Below are experts of layer 3 (counted from 0) of a mixture-of-experts language model. Rows are named router (the router's row for the expert), gate (a neuron's input weights, with its number), up (a neuron's input weights, with its number), down (a neuron's output weights, with its number) and show model dimensions 224-335. Each number is 128 + 24 x the weight over its row's rms, rounded and kept within 0 to 255. Numbers have three digits each.
After each expert's rows: a language model's description of what the expert responds to; "raises" lists some tokens whose logits its average output raises strongly, later layers aside. This comes from a sample of Wikipedia text that the model never trained on.

# expert 3
router:159157101103115100148109094158111142111109110134144100136114085158104155138102070123107155135107110107131100150100153152175149106132143133143133111145131151113160129138086151084125129122097137135091146125151133109147111101088123175115167111154108111122142142110131087083149140152110110153147103153111148066140176170136150162148117124173
gate0:160117128131125142123116100095144107114109096106165098154144118124137160123105133090071165163120131124126121107128120135156102106115131090155140173132114128141128081163097131128169118164158097121139158130143160136117134115115167151106111137157177157105101135163131121099116130116125151117126175168142121167093137109126154131141113120130
up0:116114141140184152150124134117165129131159138101129126150117133095123117072176137124155162086098119160111131093142152107112131132113161119115145142125122127099140110115149100123137130132133082136118155086123134171143130154148103128154167124113118089125141141171138113153144103128111149100099161118099104146077126108130143131182124121141
down0:129153104115132103125146159138129130106136174130142137111148103089122148168114106099130139158082143140172063108188147121108122130120166171124148135131140128148104109107098133142141079128112109143147121148127117113147168129124093152172154127108103101134131158151124113150118127129154145122158118145151104159119130146149166119132099110136
Subject pronouns
raises: ",", " and", "'s", " had", " was"

# expert 7
router:149118101103078094121098137132130139118107095134121087147124112150113145137124105122121159128168109106110138153114125146129116108127131103128107113163129134143133105128118142097109116120082118146106143122119179114152157082099111199101136100132116128145129167106170074105138097190107113126133129139114163086159143123135149122140142107129
gate0:151119106171143159108117173136104143145132143099140125140086126124136164154123087044141119137093114118135138074123108168154099145097119126110152173135128159106146094108115141098142133099128117066146080082125079105092148136130126091149132156179148082133125118131163095145152107161106171123155125104157146122093115103129140168106144150156
up0:120151129162187109116130107139110116126099108130144108106107108121125154155099119060140120097111104137115159055133098151172114107104127115127120191148115134117120109085134184090173108131163112108174108104110101116087137124101140125127156168135150131099134131112160114147128115148086119155156142119156114142110100168112162139088143146112
down0:083094165117150118131121164137105089114147102108144080117148121183168154093132099096140149122160117116180135171145130144145098171138119169135150143137123141112066120094152141114168094129141108124090124103133123102107137109128123118135107127120127121173128137148136095165099143128158115123127109124142107099103140110161094118121113096136
Year and number digits
raises: "–", ".", ",", "th", "/", ".\n\n"

# expert 6
router:168154088113098114161088097164103144112097131141121115180131091147102097129110103112115154166098092092111104160128125164121156096127129133143118179172150119098126119111145110108111112123098098152123139102117161070152113123122094154136154108123095097132150134140129118117114131155114116176130140164121154146169138125166160137151160122127
gate0:132121104121154124133114103125157151085121085134145123130172131188131119136141168092083165111107132142133168140109103104097123109125101126174083134125118133082135085156100123189111087147126154123143124102106121110169139175112080135084148133143143132130129117126136129144142106112160120150144115148134125116122143144136156119122103144138
up0:112136124086105130116150115102093160128107107166122124123115155155127148162151151152116113143124112093095160112159112119086140128116114100127070115092132090150106111112104144175125142155171126152143119148109119098129149107134134134137140119109151129114138119151111088060150145108153135152107120141197153138146089164147171143091113109165
down0:148127110124158124138085146131149136121106129133155099144146127170156116155130155143125077105125136124124146074148172123133114124099115124121126106143121122122111115118151121136138121097092115128154158114174126133154104139149136145108143123129105127128113135160125144100132081119109143146085143140112127118178111151150128113120138099138
Spaces before values
raises: "20", "19", "18", "17", "15", "14"

# expert 10
router:129145099119112106146142101167138140108093146151143104177133133152111128166132120109115167146129082093145117116112132166152073102132144095108118108156138139129173140140145146072152151143079126151140123117136136110155129125098095146148163124190098093149152142103138162127124136148125102164185069147094145102104118152143155113116136128113
gate0:133131142156165155120111170111165132144106153113140104152152156154081109165165138133115082108110115136153115134114144110131125169148096084129100149154092108114112140123118090089112118113155128169113130083154133096107124141146174144122144093148133143103133114147123118195122130136117120144127088087110133149111151175152122109141128084129
up0:156129112155165139137116113118100129110161107099107132112155131151106088095132137140113099156156116120137147132150104116156154127108160117121105122116113135161128121125091152139111149164113151132086126120140150130160117129115149125126132113106149125118149126124137116116150158115182169150150193128137146146092148196134113155135115143166
down0:111125122111154134134164104151129128133168161123144117131140151131087122125151114122182141154138124138144124083107121146131101119118115099115146132109111133111097131142138124110071114132093141151146146110164129159128159128116138139094125098169147140105116150110134103106113082151127151102152101139114104090141142122129104139154151158178
Table cell pipes
raises: " ", " —", " N"

# expert 20
router:148135138123136083132102113140127131099106144142147087168132134168089120139106117109129171149137107088118136133149129153141146098156134110118176126172142143147102156135106114122168138120122128130142168104125148102136163146124140146126141130133095104107142139099154089109103130154131111190135141122116128091146110163153112131143122125121
gate0:148111121150132150151081119129097127115096114159093145128165110126097139095098125098079087161104177137103145130128133132121131137145104156125143109143146154136135123130130125093123140163152140135137131147120099140114120129129119162098094109156119125141161123149161123150115114119158110114118118147059143123112100125089126126124079170133
up0:109081091127109132161151107151167145116147123074145179174081149123108152111129149144137177133156094115122150115133113163129136106178142134149110124147067157149122114085118163097167101140111121130125092093146099093136130138129137121178091122116122163097088138135125132143143093109130098094089103128116140162137106062159159079135118140142
down0:124161122130132110132130106072135117111135136120118129116116118085134146119115116133146126072117091169113074115116097093180159111139132104163126160137132120109117137129099103117085124153132133176118131116063153119139110124123131164124168090101133087143170124100093214142142117131081150153148117162127112143112154134106113097136086126116
Line breaks, heading ends
raises: "-", "|", "The", "===", "==", "In"

# expert 15
router:141120119127132085165113085135085137078106087151167103170116114133089130124097068077107134143127082107122110138127129144128117125155144132113119142141142154175144164132109130106149073078086158143156139116130144121151129131125153153172150121163108107104143140141173118130182115116125136135162132142080142126148120135159143163117142091126
gate0:132108129162144128128052099123137120131111167154122108124152140134140127146122143156158085150105150141090156126090117173100117160125140121120114095113100124129178129183141117116136122122137171094115105143097106137166154125122104120136140084101107163167147116154115142123152102143121153134136135125130153158124100115107132152112117129192
up0:140110139148143125142101137075124141186132169075123079130155151122120159085153127137146123135163107088086117101098106103127135138093149119132122134123125119101130102120148128146114116169173134136114134152072164134140113096122129175146163105129131143148103138135145123121117119111131165123176161171102125161122133122133132131102150123147
down0:140120160155112124106150127145123111122146169146122105090110143106139168162113096126146118148155093094089165100165147100120127100139190153120178105137101085143131131137147135198150089130133146105150123153162097185148134087145124109095145131153127117116153129143082110118089132118157176123142164113106153106133117143089167206114160160127
Main verbs, copulas
raises: " a", " the", " an", " their", " one", " "

# expert 12
router:158136104102096106158090113168116156119105112148150094159098113166108118152109096107101181161133090102114112126109155165141142080154155109133137135157164151155137135145130095099143115119090113150147133090137165106152133124105106149125158109153100097142147156118149104118126127170109099172155107151100148122119158142157143138129135107128
gate0:155138113127130108077123140179095099145114124166122094089101141150138158117118148121155130131122109156101159165182159123137112084135087144142142133096161109162160158142144097128103152107078104156114131164142116108111158124126146140124121151154123109141128138079122155128100089117124119125108156151101085136115125116122188111144100130144
up0:155089085129173125136109135121087181120105133116091092126167136132101132085133141128127123149116109152124148147117119165135192144134157121164087143090107169076139086086135154094133138136133097122142125128086123141143091170101127164161179105127142138101116106095135134135157140144119130112116109116129123169136138147120156154130136136105
down0:120125135106129112095145091135149132105139150151144138107117099096112179096127145111150107155092112140139112087080095101101115114105180128147155097141095136111130132168088156135104134136095145148157108142141143156126132064108125142130155127163149142100093120123123144114138114126087133157107120152130136115123110098105151131126113152089
Years and decades
raises: "akes", " any", " services"

# expert 5
router:120126109095101114150089094148111085123098129129155100145119134135130129142127097114099198168161137125076115109101148117128142094179146126108151116144156158140138138157115075104147104097114113160125142100122147073124136137098094155112146058161098094129128141160172129137114104113092112143138157152128158151115149116147133149104116092147
gate0:123089137121173120125152144132117118115109127154103135116116133164126133121131131114142101131128132124127159106177108108167051148114149077095096087094125120116096128149165100141118093130145093146113148139130146154113120120142103140157149142138162119137148122170106115115111077120177073120139144128149133085136118114135112160121128076135
up0:104102159139151110124145097156110151134092134117137151170144147147143125154147115142099128140112187103122134104184128129156085142088165103112122113129135117111117142162159131118107106166167085091115135194116119161128130116139127128150157156097134135162146119127157142142133118099166073089138141151159156098158113144115143119122091075109
down0:146144100095150117085116132151126081128149127120115153140121124143107121113129105150120121126136103138108096137139115072082128125080140125121100189130123110098129109110114132132120096132119087132098134094113105188159128146136125162108125110146128114144115119133152155129109129147111123131171165114142156175127141143110111115091150145151
Clause-joining punctuation
raises: " though", " the", " then", " although"

# expert 9
router:151126108117088135133096122155110148112112110124151093157099127172086125166102104108109174157119113110094117135092157177122160084154154130123116136150162153146145123141147074098147118106099104155157118076132155107147138118099122157126148116142112096155135153106154103152118108159114091151156134153107154127127130134159135146133137098138
gate0:130095113128127137114111122142156117138089158128149113125085146135141167138082180104117148118086112129100180128126104119079095119120153128118090140106129100102114093104164116144116138130136097130155081136158146149144139102097156145141153112122112100127160099140090116101107171133117133144132097119176139089131092131085093152097105081118
up0:133071091155147144088091104130161102128111158128149116159136117126104164140092176157150118148112109127161148164172123108066102159101112110123116143123143115103079145107150123162104151123138102100161047112159139144171167108097176135119133114099124105131150073113101139145093147128089121152115120082128108109151131112110094146107120139151
down0:162116119116110135095096155150106131166096115145118095166145157084097116146174153140112178089128153126090126143090118090074124103105090162097143187095127137159139123102133105158115116171123128094158096128095116139097122143130060123163158082124098139138109127127128138096135137127129115096120106110152104130081110125129182102100097136148
Table line endings
raises: "|", "-", "This", "In", "For", "All"

# expert 0
router:144115106108108106179110136157092149110101144151174134147139106148099138122148140125087155174099079111121100137110137139104145048137152117121121145153135167128124123150128088094107146115082121114134128090161176080151120120108133146106165113137107115163119162107157117122131147143120099152156109138083144123110132107163137123135084107126
gate0:168131098116101086121147110197094143086108129152106157091115083167102139116111125116081115135128129113168160145108138116178139132127114129119141108184131134121101147147177125119092145093075105114083137111133169117077153118099134141114169097116137116143118097135148144130153137104127142143129102127119086183154133114085117142165116077133
up0:095091123128142083123131115172101107125079157150124155114110104140123131119151106133112119157147141106152145162081172157105142134093118121083107102141134163126115145120142110109101142116107056128085147093154162130113128133107124133137119116133142127086104109149129092096133155130123119139150083097117072179141150120070137126129105112115
down0:132169125086162155138108104116104163139114151098129140121094128111148134098158151111144163120151163119138138167117143105107131115157104145118105117163118141149144126078105110179119115138170114161128145153163119168191122127143122138101120148085110145109153087162108159138121146164151091149142090130089176093135126129150165129101116137128
Verbs after subjects
raises: " be", " the", " take", " a", " run", " give"

# expert 22
router:155142116114110107153122093123118105122106077112136099164074097155103087164080086094128162150112097118108074111130178153116148116134146107147132121161175176103124162152138101135113107149117119145151121128137117117136119149077135133149138145149118084130140134133153119133141135140088117137178113140136122122146123115135146146115123099109
gate0:143163121153135113129111102145141123136130120151136120132123126130079136151120129130135115136127107175137094139151097143130090109127131141119144112106134112104106168151120101143078147114120119116130097151103140099128129087106136104168101117108151136078127147141104143158133124176140111138097138107141198122140130103142121118137170131104
up0:131158093129184133110138154077165154102131097132124106101079145131086157103094105111156093144134094118120144163146148127139135121120140106102129126086184104149122096151121169158123094127113134162133099142085105065152130116154075099150135144111133144126131129133165138151107120134141141149101119151140156151122136132126107115139138104177
down0:113137153133115155094144157117142140132120115146110103139173113105124107132150108096116100117127161152122106158140143096155108139115114134116104146087138131106117113131115165140063138154120112168108126147087145133139176174105122176106090126097106110098145140133174144141131113105152163141102134092181109162137121127120131074153155106120
Common nouns after determiners
raises: " in", " with", ",", " as", " of", " and"

# expert 11
router:114112105084099099173103138188067164120114131170135118169098110135117095127122120129106191145128116128116102150130167141127113113163120096140150112159148159129137116106128121091134113134100118127171181088144170121140119132141146157120154093123129109111165151120162122122140161161125116142145147121084122091138105137117097131124128106134
gate0:114118095119144123150122077163146148124119099133098169150135109108117113115130145152102099129128142147138104123175143160171128155167139162191115108138131165166150106083105110116108100137119116154137162128124117162140183110155136078095112088135152133154105116159176114109140097117118187143156122107096146113141119132153104135158119090106
up0:155115187111112134107126163120114137161144146130157075094108124149128138182119138095177149099100155133114164130086139148119110115143137124110118078149142120121124135117154143122159134105166136080124117150111114091115110138153117136161144159113102150106153127095102144128106146120149115119108154122145137136106124104143114154160176170172
down0:139121139118112181176146102098129147152104173091092122157139150138139144113134175119089140128152129100101110119154128115161135114096153152115137122132115150128109162114105135118144070135123161137131129085111157114126100158122093145101143128176138111162159120126157135169144104144184104124128131132112116151111127131159112130144101131139
Sentence-ending periods
raises: " This", " The", " There", " However", " It", " These"

# expert 21
router:153133105114128130133164132159113113128112113137152096140108121201098111116122115125125118147137114104114105122112138161137103094142161135150134158152128143143113155136110125129143157138133158126110145108173140113155111118132140155116161129146146114123147156153134130143158119161132126144164100198132131122121155089149109172103162075126
gate0:133114081101123132096137118097108113119123121119110122116150114136160128139093098073135119173174084140146112162125159151186142127136110071134083113122132192096110104105117094090087154149120109128081102111156104128147139140116137104103115171140100173135121136129107110110125151131098129125104107133149152140114099143153117113119103107147
up0:126104092128151164119132114127101131090152121094126115126108127106134134118112126068141119128140096100117123148115113121140135126116114096132112130130139143063151114126108126108087146139109099123141126122117116098135142108128133141136129137112119139142087160136117121094162158132094161169138159132146153165153117148137155104134135090138
down0:134089118152127095125144162136122139121155115137117099115177118156102122153110153160114141114157155141091102119129106128153133147104115108091110081129146110108116139125120085119119137110142109203115106115125082122178176147167142126109147156078121129148094156125193149133143095103138075119205098128125140161094104143115108113124179113142
Word-final pieces
raises: ",", " and", " &", "'s", "ate", " ("

# expert 23
router:161135102101098107144111114162103136112113118157153091159108117160107104141107091100096164161132090104120117131106173161142139077154154118125123131151163152145137140165130079094136120107092104146158141104130158099143121140104118165136152102151110075133148146121145108118129109175110093167165120145094154106115154134154150152139135102118
gate0:112167156136120143150145152147120124134101103098157152110168151136134139124143135134137112159071085123138114122110145175136123127087112131104130127144142145135150091141120139141163170156119126092109097106089102132126127115083134127120106100089121095146147132139145115111130089110132131146124107109167111112148095135096130167139141156146
up0:101097118139136141191108137101119087114129163131126117182143156152159104097092091149145189120125151173163159098124119143156117106106160106130099101119127118143131129112112141130126129146120113094149151135106077147135154107111130161183142138138106071094157099177150105139141110138157139081129124142132135136138119181125100133118132128131
down0:158132162116172090117140148140107149135152134064140128180136101133095141124114187110129174116142110103138161124153159131129114126089120148140108119102101071125132136127126138154161135145119155124142132136159121126137137177143118161126118097125148130117114114191114121133110157177151116114156156110138094106169135127104151131148142124133
Common noun beginnings
raises: "at", "ign", "ec"

# expert 17
router:148091094095130123148109091139108113124131062137147117129124101146129117148097108113123123149139076100108137129112109131128117140143154113121141133130161172109123134110115170099153133088103101150134114117131172122146148101120113115147140105135114121129173170107116082112120139134116102119158126152134164107172095139128099135169152127154
gate0:129099152111170155137097065075111140145168099099119121152129172142158109140126153127129103160126105094118115130129085124151123117145133097133115172137109134101096167130121118096142131075118081139123153124107149125204083095112117145159144123141136100144098157124121133145131133128109120151151114133160074101093104104130139150096155167139
up0:143143155117170184122096091098112140120150136108115145129129139149142131128151088116134112180124137121101093123146128137191145128138145101109163191126127120128102156115120112125125087060136080081131158132114145128182070119114107128156147132114124110128111134115140128149089159122124112131164113192151105146088146117111124127117125123113
down0:126138131158133073140097076134158120127139158090116131155138096102114184111129112075083138099115143148124145132116143126121148114125128136117153159155120146078110144136111095120121162132184148127115138152164159115134139098161105115108126138112138176130109159121116119121147159111066132160086120179164139145155130099101114115131148158135
Prepositions and particles
raises: " the", " a", " this", " ", " that", " their"

# expert 18
router:180119097109107080162125119126098149117110131120181135147087119169128150169117077087096152151118105110111090163127145139143140135129169089165149116171155146136127111136104104114124079118090089127141144128093146119124164110111118155123154091130097127116162150149154070124115128166114104140151133117112120114130126116155112154127121131150
gate0:143130161086172155101106123115115129124081101114091117142160127168083117131101085118171143122161128104121110110096123113115125120135116124121170143135123097093121160105152072153114131109151125143103119142120132101121114133149143077127128142078165137158139114140138147153098154104150087092128172144139127087082110138138136124158156153200
up0:090115129132150088166148122168150091169166111125152135110091151055136131149169168125103089186113131152117148136155098115133145081147101134093131142122093127173148126140108152130127109137085167078109151078142165152127111138148089136111164121157127089150145114119115123082164157115136118182100140164158119152150110155152115082133113133117
down0:126118113106154149128135126121170105124094109155139129141099122092105078099124095108131165099133159119105134139155128131090118142117150121132123148130138152128101141121133157122074129152139090116092121138149133159119111193113135120092093159127098110096154110149140120113124107130127121141140083131132132165079102120138079135130114112136
Proper-name institution words
raises: ",", " (", "'s", " and", " &", "."

# expert 1
router:157151097115152119141115115133097153095123147158161110175093112163126173153113123098072146167158122133129141139094130152167095121157185121151120172151168144152129144134125127094130130103128103140118132123112139124116138134152137124149151093124115123141138163113120072142115146165113091129127117139079149126094134128170102141141167123145
gate0:143069147085092123131171145143126131110170145151104155135153157138119121122083191132124133117105152169125144114152120140140099089111100128108104093097135163162147123101073101133108131129106107093126120137106108120161095129124143125135155129148130153114134055130074124097099135128142166134132117167141131131107123147116110141156107106141
up0:157133087077162146119096148130108114177111113167146093133140119092178137115160127096090172114109162111147125113099140108096121149129110127068120091177157131119134126148141106135116155112121159157107152138098144123110115140107117126167068180149110184117090134135124099153143110104161116110130137099113115107131132111156149101108148152134
down0:126146101085105158096174158114093137139115135136175188153118138160136160105121122107146092089168108085154134150117110167142155140150125141173139146129106089110134132156143087183087161153143127113130115148127153134170105102124140148168140131110119087111127142125118085122120153126123145127115153125108108122094090094156086139104130122118
Table row starts, names
raises: " ", " K", " N"

# expert 16
router:141113117095081171129106139131149130144043128129122087185093108143111122140099105097107171164116096116079123113126144145106121107135099103120121148147133139133153133145127111090119136123101121123155129093143127130138120118142142130130137070159148082128157173154148090129117147159096114160166129157112147117104144055166139127137146096125
gate0:115090129112105119136102156159129144141156112109091117163132195141121165112094113134125140156124126167095125089130113171095133100163139126116144128135168156099124139143170110158107135145113152119144127131091097142115142152131167137108131114150125088073114129154142128082121109105100116110104125097147175155136138104138149141130114133107
up0:077148100141161109123133162143162119157113139142175119169112124111140089156121098137122144164138174162138166133113156158117138118093099116134085133122147180153116110139162119130144114136173112127138138128148169164120079122149154104123132107093070118111117149125147118132138128092140095178184132159109123123113125140110109141127168161144
down0:152117169110128177113145106133139110104148110134136159107156128045103103121115155103122144154153112160114117166154175120076099147118094141128118128065138104157116138148127096113137134172171138158112138136129113146086153143155142189112138091149066153133105090152071073136138116145114117164102090096128092144114107133131096179147145101084
List bullets, field labels
raises: " The", " ", " A", " B", " N", " S"